From a checkpoint of a small mixture-of-experts model trained on Wikipedia.
Training: a variant of Adam for the experts, 2061M tokens, 7863 steps.
Below are experts of layer 7 (counted from 0) of a mixture-of-experts language model. Rows are named router (the router's row for the expert) and show model dimensions 0-95. Each number is 500 + 50 x the weight over its row's rms, rounded and kept within 0 to 999. Numbers have three digits each.
Before each expert's rows: a language model's description of what the expert responds to. This comes from a sample of Wikipedia text that the model never trained on.

# expert 38
Description: Motorsport and league tables. Separators, numbers and codes in racing results and league standings tables, e.g. Racing, Motorsport, GBR, ITA, GF | GA, N/A.
router:475490465528471463490561435409566524422504452571434424482492433556528450411492567584430484471491480539491468549404436572522480587496503489514453520405401476407481492549525525491502438542561513575569481531593425549426523505550519481414481529520535509583577427507555499477471430535473490398

# expert 12
Description: Surname and place stems. Opening pieces of English-style surnames and place names after St, Mc or initials, such as Carl, Bern, Clark, Mull, Barn.
router:476556417581551500520548464441573441457509440555444437471536457519500432429546590530503491542503444563451447582522469520493478519497470477518495527504457508479447382575536533509530440514557473579545507430549457530468509569514579489453472593520512553519538447469523455429430383599563475434

# expert 4
Description: Word-initial fragments and intensifiers. First pieces of longer words, often Latinate, such as eff(icacy), aff(ordable), ver, inf; also degree adverbs like highly, slightly, rapid.
router:459573407517440369530529437431577479459544462532507412474497507562575461480531538543515425541521449540496466513439452503550428517520492524474461570500427543466472501561554567479515413531607517578542509479450401571390571569560503432454455500562491550517563402504503512521491487504563465453

# expert 48
Description: Foreign word pieces, incidents. Inner pieces of German or Slavic words like D-ien-st and Atriovent-rik, plus event words such as caused, suffered, during the.
router:477494461503511419494520479453482494441541476509486488464493482510566411450519487480480460561539509499409494617466439544551458587494470551486466572487476520514478525551526490478524492532554554549558471452462510532481525554527522471477443539549529494541485490451493470404491483530549472455

# expert 55
Description: Names in sports lists. Mid-word pieces of people's surnames in sports results and credits, such as Ber(locq), Fang(io), Soch(an), plus numbered list digits and role nouns.
router:481530407522531463528533506434496431526480374555460437480467496545542440476505596583463465553519511532448419568570443509528434539475422486492500556521455472466481509584510496538535439572584498534577504446579488517446497586545561479454440580555570524570526421448571500459488383453562498457

# expert 51
Description: Trade and size words. Words like trade, retail, large, major and "as a", plus the Rock in Hard Rock, and demonym pieces like Minnesotans.
router:438488387559509443555507453457574393437553438539456502439495587507531484429538538589505459559517481516446405579498462508572466578559466537606508566471442577498513488610551548470523442523563497568505491411524448561430501546574522457456496528500553469523490472488540444451502484504568472430

# expert 50
Description: Line-initial tokens. First token after a line break or at segment start, such as table dividers |---|, footnote ^{, Side, TOTAL, Some, Population.
router:448490327534527353513563477445523471499598485567486444483529516534531513473537573502465449523543452529455507601430438501546456548455498554490491596475482529471522448542541554439547461558575560581541535441518423560470482554561572489491442512471545523524522501487567484423432479536548457402

# expert 1
Description: Surname endings. Final word pieces of personal and place names, often non-English, such as -ović, -sson, -ñez, Minq-iao, Cutt-ack, Rije-ka.
router:529456372568480553545572476467596457469533501543395452463507483556469484407517560586454433538516502513480464530404475538557450528473472503501474544450391557499453472574563528432527492568539458527511556435591476523410482490570553461464467535552528442479511436475477423458487447518522486420

# expert 63
Description: Title content words. Capitalized content nouns inside film, song and book titles in filmographies and track lists, such as Ghost Story, Love, Night, Collective.
router:460478391552514501477552508485561448469572408537370453458488461525482464440522585574477491538549511541493402584414416530539477554502447554468449553481501457520453499535544582453537476563554503554562511482613398575466512573523540417462475532501553452522472434528525457453492452540512467434

# expert 46
Description: Wiki section headings. Wiki section heading markup such as ==, ===, ==See also==, ==History== and ==Career==, usually closing a header before a line break.
router:460492471560519395542533478453584451463526444605441533439485475520588490430550476587479443581513483567437461529450472527576436569478498506528474534424471513447477442540564506526562475563541419550534514481553450590435516512534548488465421571551528470549488430404519461411503414539530516474

# expert 47
Description: Parenthesized numbers, CJK bytes. Digits and numerals right after an opening parenthesis, as in (1983) or (iii), and byte pieces of Chinese or Japanese characters, plus hedged verbs like may be.
router:482496397543496443535593451484546460451574480471521428486547513552560488493534605499447418547537438531444414594440485512559466547570452561541402596477471531425435450531591531476553474546585527566500532424534487486423551559511547503427373581500521493523480481489580458473488442525576481483

# expert 3
Description: Article-start name fragments. Proper-name starts and determiners at sentence openings or after commas or "of", such as Zenkovsky, "The Begin Again Tour", "of Bergen".
router:458515427535527443510553429442546456450511466604476464431509526509516487469511475513440439516497483579486471535499498546512480557492491508523437604416492453490518455550516475474539469563585516527498582442552439508505473507569507507481442515525567541524510449453524459463499442578600460446

# expert 49
Description: Sentence-opening connectives. Paragraph breaks and clause openers after a period or comma, such as The, However, the, In the, and his, plus apostrophes in contractions.
router:481510467502553415509594438433496472475577423603438471452498495521567495410576496513443471505554464570417488579434455552538454519419486544537453553464452538489461507562500550483555471511607548533538522438535413500445484571573505486425399522532563470519532420472515484463459447538524447451

# expert 11
Description: Quoted title openings. First word or piece inside quotation marks, mostly titles of songs, books and albums, such as "The, "A, "My, often in track lists.
router:425501420568526416508568493512539462456552471516460455438482486568543507415560558525456456509553490564443438545432438502523488544472445551500471567459495483479439482526560560439555484579611518604549489450564341549432519546544538478501459508568595485541512453494531445424475469537549477461

# expert 24
Description: Team and institution nouns. Final words or plural endings of sports team, club and institution names, such as Tigers, Rovers, Blue Bomb-ers, Studios, University.
router:477508419495541467505517396458583457475548434505404499518495464565515470435511582557380435566576476573466439568469418526545528540491504462489481570561426543453428490571479541455509488546573520527572529451534488526482512502501620463495489564560507533505511479421522427454501440579550470463

# expert 45
Description: Mixed suffixes and This. Sentence-initial This and word-internal pieces like -ick, -off, -ard in names, such as Knickerbocker, Geoff, Pickardt.
router:501539415536489500492511460461542465488544449567426434473485505523534449480536637526446454563590430463456436537474457499556533582579443482529475551479453534466458478533507517493485484572547476486532487406535478593447555546536492430508429559596562522538551470438577424410459465534548444486

# expert 21
Description: Slavic word pieces. Pieces of Polish, Czech, Serbian and Croatian names and words with č, š, ł, ž, such as Włodzimierz, Przemyśl, Piasecki, Piątek.
router:464517311513537465489599481431612494452525462552552437490512459551503463529567566611472513554551439479403446572475502564547465577499417470520416565406485526466446442554521475455532432580551453498512475410534453520505523560575583436426450530533563499562537464519526440441538454594558434455

# expert 54
Description: Possessed action nouns. Nouns right after possessives or his/their that name an action or work, such as fight, attack, debut, transfer, memoir.
router:460540385572505403547518412482516493424534436548445436483484482524555455429563554551468466509506468541456429585443469527553478540528530503514443526483478500462462487574505541511500473548550519533587522483564356547447539549514520440480465509507533463573507438447532451354481446533542465473

# expert 41
Description: Taxonomic Latin names. Latin genus and species name endings in taxonomy lists and infoboxes, such as -idae, -ensis, -ia, -odes, plus the word species.
router:446623414533502474534489472489583497464543425527491454459512534556492463442566563512436482502510508551460471559459482535475449546512512519493442538489440550437508507514540480462512483541504485536488534478607354532478525578542522439441417553556570506567583444485513478466543482514515449497

# expert 25
Description: Title-case capitals. Capital letters and first pieces of capitalized words in song, episode and band titles, such as F(ears), Th(ings), Your, Don't.
router:406518372564511404481566485489563487444553488558386461461473469498464457491519578571482474555557439509472418540460431567562497556478471520492477545526455487463395442554547598471567472527533525585574486485573405569493551588552530449441480562477595467543525449511486461460462445525528472497

# expert 43
Description: Institution name heads. Final head nouns of named institutions and places, such as College, High School, Stadium, Studios, Laboratory, Camp.
router:472549381493542405508494429463575447415574409550465429501539508569495431472484527625435407533561448563490469560498459541535481581466463493541495544482466552441498454524512476531526448563538477595553566480588417547423493471524606446415492513501535512560551427495546431455500434506519374459

# expert 53
Description: Capitalized word beginnings. Opening fragments of capitalized names and words, such as Maj, Col, Min, Kab, amb, often in sports team rosters and military unit names.
router:477560389511553408530547486464572494445523464561455484422488491534578493504571542559486418553507463559427467545456431570545494521508471490552511523525467563469471447531518508593498451531503498585534541481546446514451479529554529500408454524502533539525582415484506450454490427563549438442

# expert 2
Description: Short name-start fragments. Short capitalized word pieces beginning names and acronyms, mostly first names, surname starts and short words, e.g. Joe, Box(er), Cru(ise), M(I5).
router:487554470516549476556574464466602354471515441536385484486549535559514441461531597579457472569551462483430432581467434503556495517476432512487489582505448425457435414569503552524537454574546499553524532475512439583473549576514563428462454581491513516505566467492572480424457368515548459487

# expert 28
Description: Subject nouns after "the". Generic nouns after "the" that refer back to the article's topic, such as the film, the team, the city, the company, the region.
router:462522417573527424541549418387538477469531455528420475453454505593569505428518526569524419530534435540450493548464477529539492510500444517504455553437463497420462475539517558503595466556553515553526554427522398513491561516525555451418536572521505482505550478462498438379425493506551477432

# expert 18
Description: Year digit endings. Last three digits of years after a leading 1 or 2 in birth–death ranges, seasons and tables, such as 1-979–80, 1-930, 2-024.
router:471529378565532378563524404482588443399578480546553454425482503573552469388565543532475448498534510535460409590522433534537473584493470469528434516438457507442429462558545551481512460524550452579587504458556479572457582507532543442463451562548562526559530439397546501424483427562560500433

# expert 26
Description: Bibliography title pieces. Words inside titles and citation parts of book, music and publication lists, e.g. Op., ISBN, by John, subtitle words after colons.
router:409535447558496425502592470470540485473583445483420408443553466556552502461562548489489485523580492512519495596471469586596506517491463558507469569486473542435404502521571497442558450571559485574526510435542397548452507535542562463491451518534590460511483463460520484468515435589563463392

# expert 36
Description: Mixed headers and place pieces. Scattered cases including table headers like Result and W/L cells, County, in the, and place-name pieces after commas, often near Japanese text.
router:465558408574476441555503445428550457466578444500476457431474528512546421509520523522481484483538494542427505551442453594518467527521500482509454538463422517485482561536518467516555496613528477507506544488536383554383499529564582479496496560497527528486517431467491456457442484505508479460

# expert 31
Description: Charts and rankings. Phrases about chart positions, box office and schedules, such as at number one, on the chart, weekly, top, Sunday, plus table cells.
router:483434411534513431540533474432499494466602393546470470480525452555558467458500542545574454507554481563426471557436469550525510606483482459524482573491441474454413479549485545430504420524564471566550476429558446610402511574559562476434497517506557473543524450472543458435478438518544463425

# expert 29
Description: Team and place names. Parts of sports club, city and institution names, such as United, Valley, Belgrade, FC, Rovers, often in club lists or rosters.
router:485492440553492480485578443424589457443532456493463413497468568517560455450515549572410448562526481510484416560453451588468470541503458509521435524457500531494480495556546536478538475557532512575563503431536486571436518538520609459458479551493538483527551434473517387458435506556552516383

# expert 40
Description: Formulas and modal verbs. Pieces of chemical and math notation, such as subscripts, ^ and CC in SMILES, plus modal and requirement verbs like must be, provide.
router:455544437610485356460547479431539471472587482523483443471481489514551466508563571476446473526537454570504433560478427532546494587480500524521430577488436488429496500520576472513573514592537498596504514448497413522460514555559505467487412555490607472531517453438562497481473474625530485473

# expert 27
Description: Abstract nouns after determiners. Abstract or institutional nouns after the, 's or his, then followed by of, and or a period, such as concern, report, budget, guidelines.
router:480550401521521383513523453459543530433578448568427431451479454497557458416561550544464446519528485531459406556437488531556475563492508535532442580490452558465446447533505559498520442562582511551535490457547371544434554569516488441445495483531492504581486475402552425407462444555546452482

# expert 61
Description: Pronouns and plot persons. Object pronouns and person references in narrative or plot text, such as him, them, her, that he, his father, authorities.
router:523526451565520475550614445449562434454543483604412409445530491566518462421568593576484459534543454550461477522391451537566484535510502531490418568453409536478502475567551514483592520571562475507555505459565505527466479553559551469426450540545514428521529505492533446427513458523530466421

# expert 16
Description: List-entry name parts. Name fragments inside bulleted lists of schools, species, diseases or works, such as RC before Primary School, sal(amander), and "(film" disambiguators.
router:466522455658446471506546453441566415447565530530489480504517516535507481463513515564458473473534511493471474535464476524472455508498458493522475527429458460482465519565552489548509435516587526563501564452545406558468472542581578417501401538547554491466510402441540505486524443622533485484

# expert 22
Description: Institutional title words. Words inside names of organizations, awards and events, such as "of the", National, Central, Women's, Memorial, often followed by League or Council.
router:453501460552558442533551458437543545489509440499470431475443479566525477481534563564521442552537425479460453568447493509521452568430408501434468567450517535512453441573577579494584454505584495559481520431485341551451529542534506425433473578478521473539518475480523422440516447534549481498

# expert 14
Description: Foreign surname endings. Word-final pieces of non-English names, especially Slavic, Nordic and Central Asian surname suffixes like -owski, -sky, -sson, -ovich, -ayev, often inside tables.
router:475485372523524464559572444440526470462508454580460487445462435592503429446476517529519450508493504538444460543437442527521525543470476524514464548423477556492478453531562538484495452593510449520538534427556424546454551529572540449489449493537480488548579496482582485469502456516496494397

# expert 33
Description: Place and university names. First letters of place names after "of", "in", "at the University of", and Nordic or European names in tables, such as Bergen, Pernilla, Toronto.
router:453561453573533433497512476452577509471559504632453445451434522621534425472519491578432442531540432518444402594495478597529444599519450419484451503498436507493441480548507503513572456554523474576507501426598466558433510530531558482451450564513511506533572470471541485447514423621530416484

# expert 34
Description: Separators before numbers. Spaced separators and short conjunctions in tables, lists and stats, such as pipes, "; ", "and", "or", "(age ", usually before digits.
router:411520351560471425440531517436599475485602488545418497480467544558560453465559527532456441514526490480405419559485514572539427535493536496496442600474446526450463434540486525507479459527553523540539512445542419570378508524551537490529412552516532511526576419431536479480522458526556467508

# expert 20
Description: Relational prepositions, places. Prepositions and linking phrases pointing to a following place or institution, e.g. of, in, moved to, was born in, Ministry of.
router:459541474524530392595531432503568455450549463574462426471446498550525488434527486510443465533496422514403426558469447542517495562498479502516460527475410470458464498561532506444509464520493460550557559431647480542441529505608598403460388582509571491536557477476529460426465441560538479465

# expert 7
Description: Table and list filler. Table cell separators, list dashes, heading markers and LaTeX braces, plus connective phrases like within, member of the, percentage of.
router:469480431574555442517591496472554433510571433524506489384509507593514495437489492546479477542556464581418491560494478520552456571458529522515478569438488565501432503523555564511497419498534533537528540493564467593451474579582569468501374549493523514497511432441547499440533396600561474449

# expert 58
Description: Location prepositions. Spatial prepositions and verbs before place names in building or geography descriptions, such as near the, alongside the, above the, downtown.
router:418519421544537454508579456484525467482529447570476434454517488539497457435536509520451445523504464571458452540486413606474477526544452459517491550471440503439436479560519519478524423498581515547553503411584451542433488539549546469473442564493572496507540456429583416470423440577538419439

# expert 10
Description: Sports results narration. Verbs and prepositions narrating sports or career outcomes, such as came, won, took, played, went on, and "In" before years.
router:473535498557494464521530474456497487440556446517483441482486506539571489526480554519424496493482440566424447552412480546505510542523522488495503544490449547470468481572547568432462410553593507550546492424618461550436567562559543470489487499496552511517587459504553438422499434529526480446

# expert 56
Description: Names in results tables. Name and number starts inside sports results and tennis draws after country codes or pipes, e.g. Con(chita), Cal(i), Qu(ito), Ben.
router:528508501516571466542576494444540458483528415551509437487518513514523438522515500609456444528532449526424467576501486560511488560532462459576536536439384508436447451548539507450514439560540518536522512386567500528403503561589587481436445571566561471509579462530580440460503504547578424443

# expert 59
Description: Country and city fragments. Middle pieces of country and city names in political or government text, such as Gen-ev-a, I-raq, Pakistan, Singapore, Washington, D.C.
router:440469420483491440495574498462509464399523479557514427467520490493543471433572517507464443566529437562494472517474479523551495564480493514460447545474442567469447506543526525485524445501567458620531570440559460552378504567592507447468493519499524509541529458413457430467425416580497421459

# expert 35
Description: Person first names. Given names and name beginnings of people, especially composers, presidents and performers, such as Ludwig, Lincoln, Bach, Thomas, often after by or with.
router:475553402552594414480553447447488447468522445539367452472442496542495494452527537572521474515537494495441529520484436568507443557496436533492450570505469566471483414559547506483551491541558558508543529470556469558426557547569544457426481563522510526491509508453521508451454442587589495417

# expert 17
Description: Place phrases, table cells. Phrases like in the, along the, place in the before a location or league, plus numbers, pipes and line breaks in data tables.
router:465502405546531439526556494417522491441571449529435497496546489536527462461540522515442502496522499572457437562482471559514509626489510461536424598507434525424502478521510519506587444529572490575504511446572361570472512513516595451492456508559577510504523401403510456410516453560522470418

# expert 8
Description: Nobility and military titles. Title and institution nouns in British royal, aristocratic and military contexts, e.g. Duke, Lord, Queen, Prince, Squadron, Cross, Mount.
router:474560412559548434492508516419634486449550427525411457425507467544491532433552585593447449525530450541481441625473483587522471567436448460469478535460499486464530446531540531495493526536485508542552544419545431533449534513590555472481455626536507548550530497453520474408448428544569500425

# expert 0
Description: Name-final word pieces. Word pieces inside rare proper names, often s, ers, es endings, as in Mov-s-essian, Skelm-ers-dale, Ev-ans, and table cell bars.
router:450525433512518494504497485479616435415506432503478523523464480567536457475581537512488526558581482558378432578430416524507463633479449548482521559467467502420459524542552564411530440536561502500551507474557438535433525559541509448470421556537564510512564464418551474412461416508534468479

# expert 39
Description: Sports and TV names. Name pieces and numbers in sports tables, election results and TV listings, such as Magsaysay, Maravich, ESPN, Emmy, "2011".
router:506535347517529445538505454440509465408509486465463456477442453593498430473539470522513410511508461545495452563459463597571487576546436568514466520459427515450425481551531499499510505535534494577517549426551459509447511519561571467435475496573535485569534468479553431440498453522495487476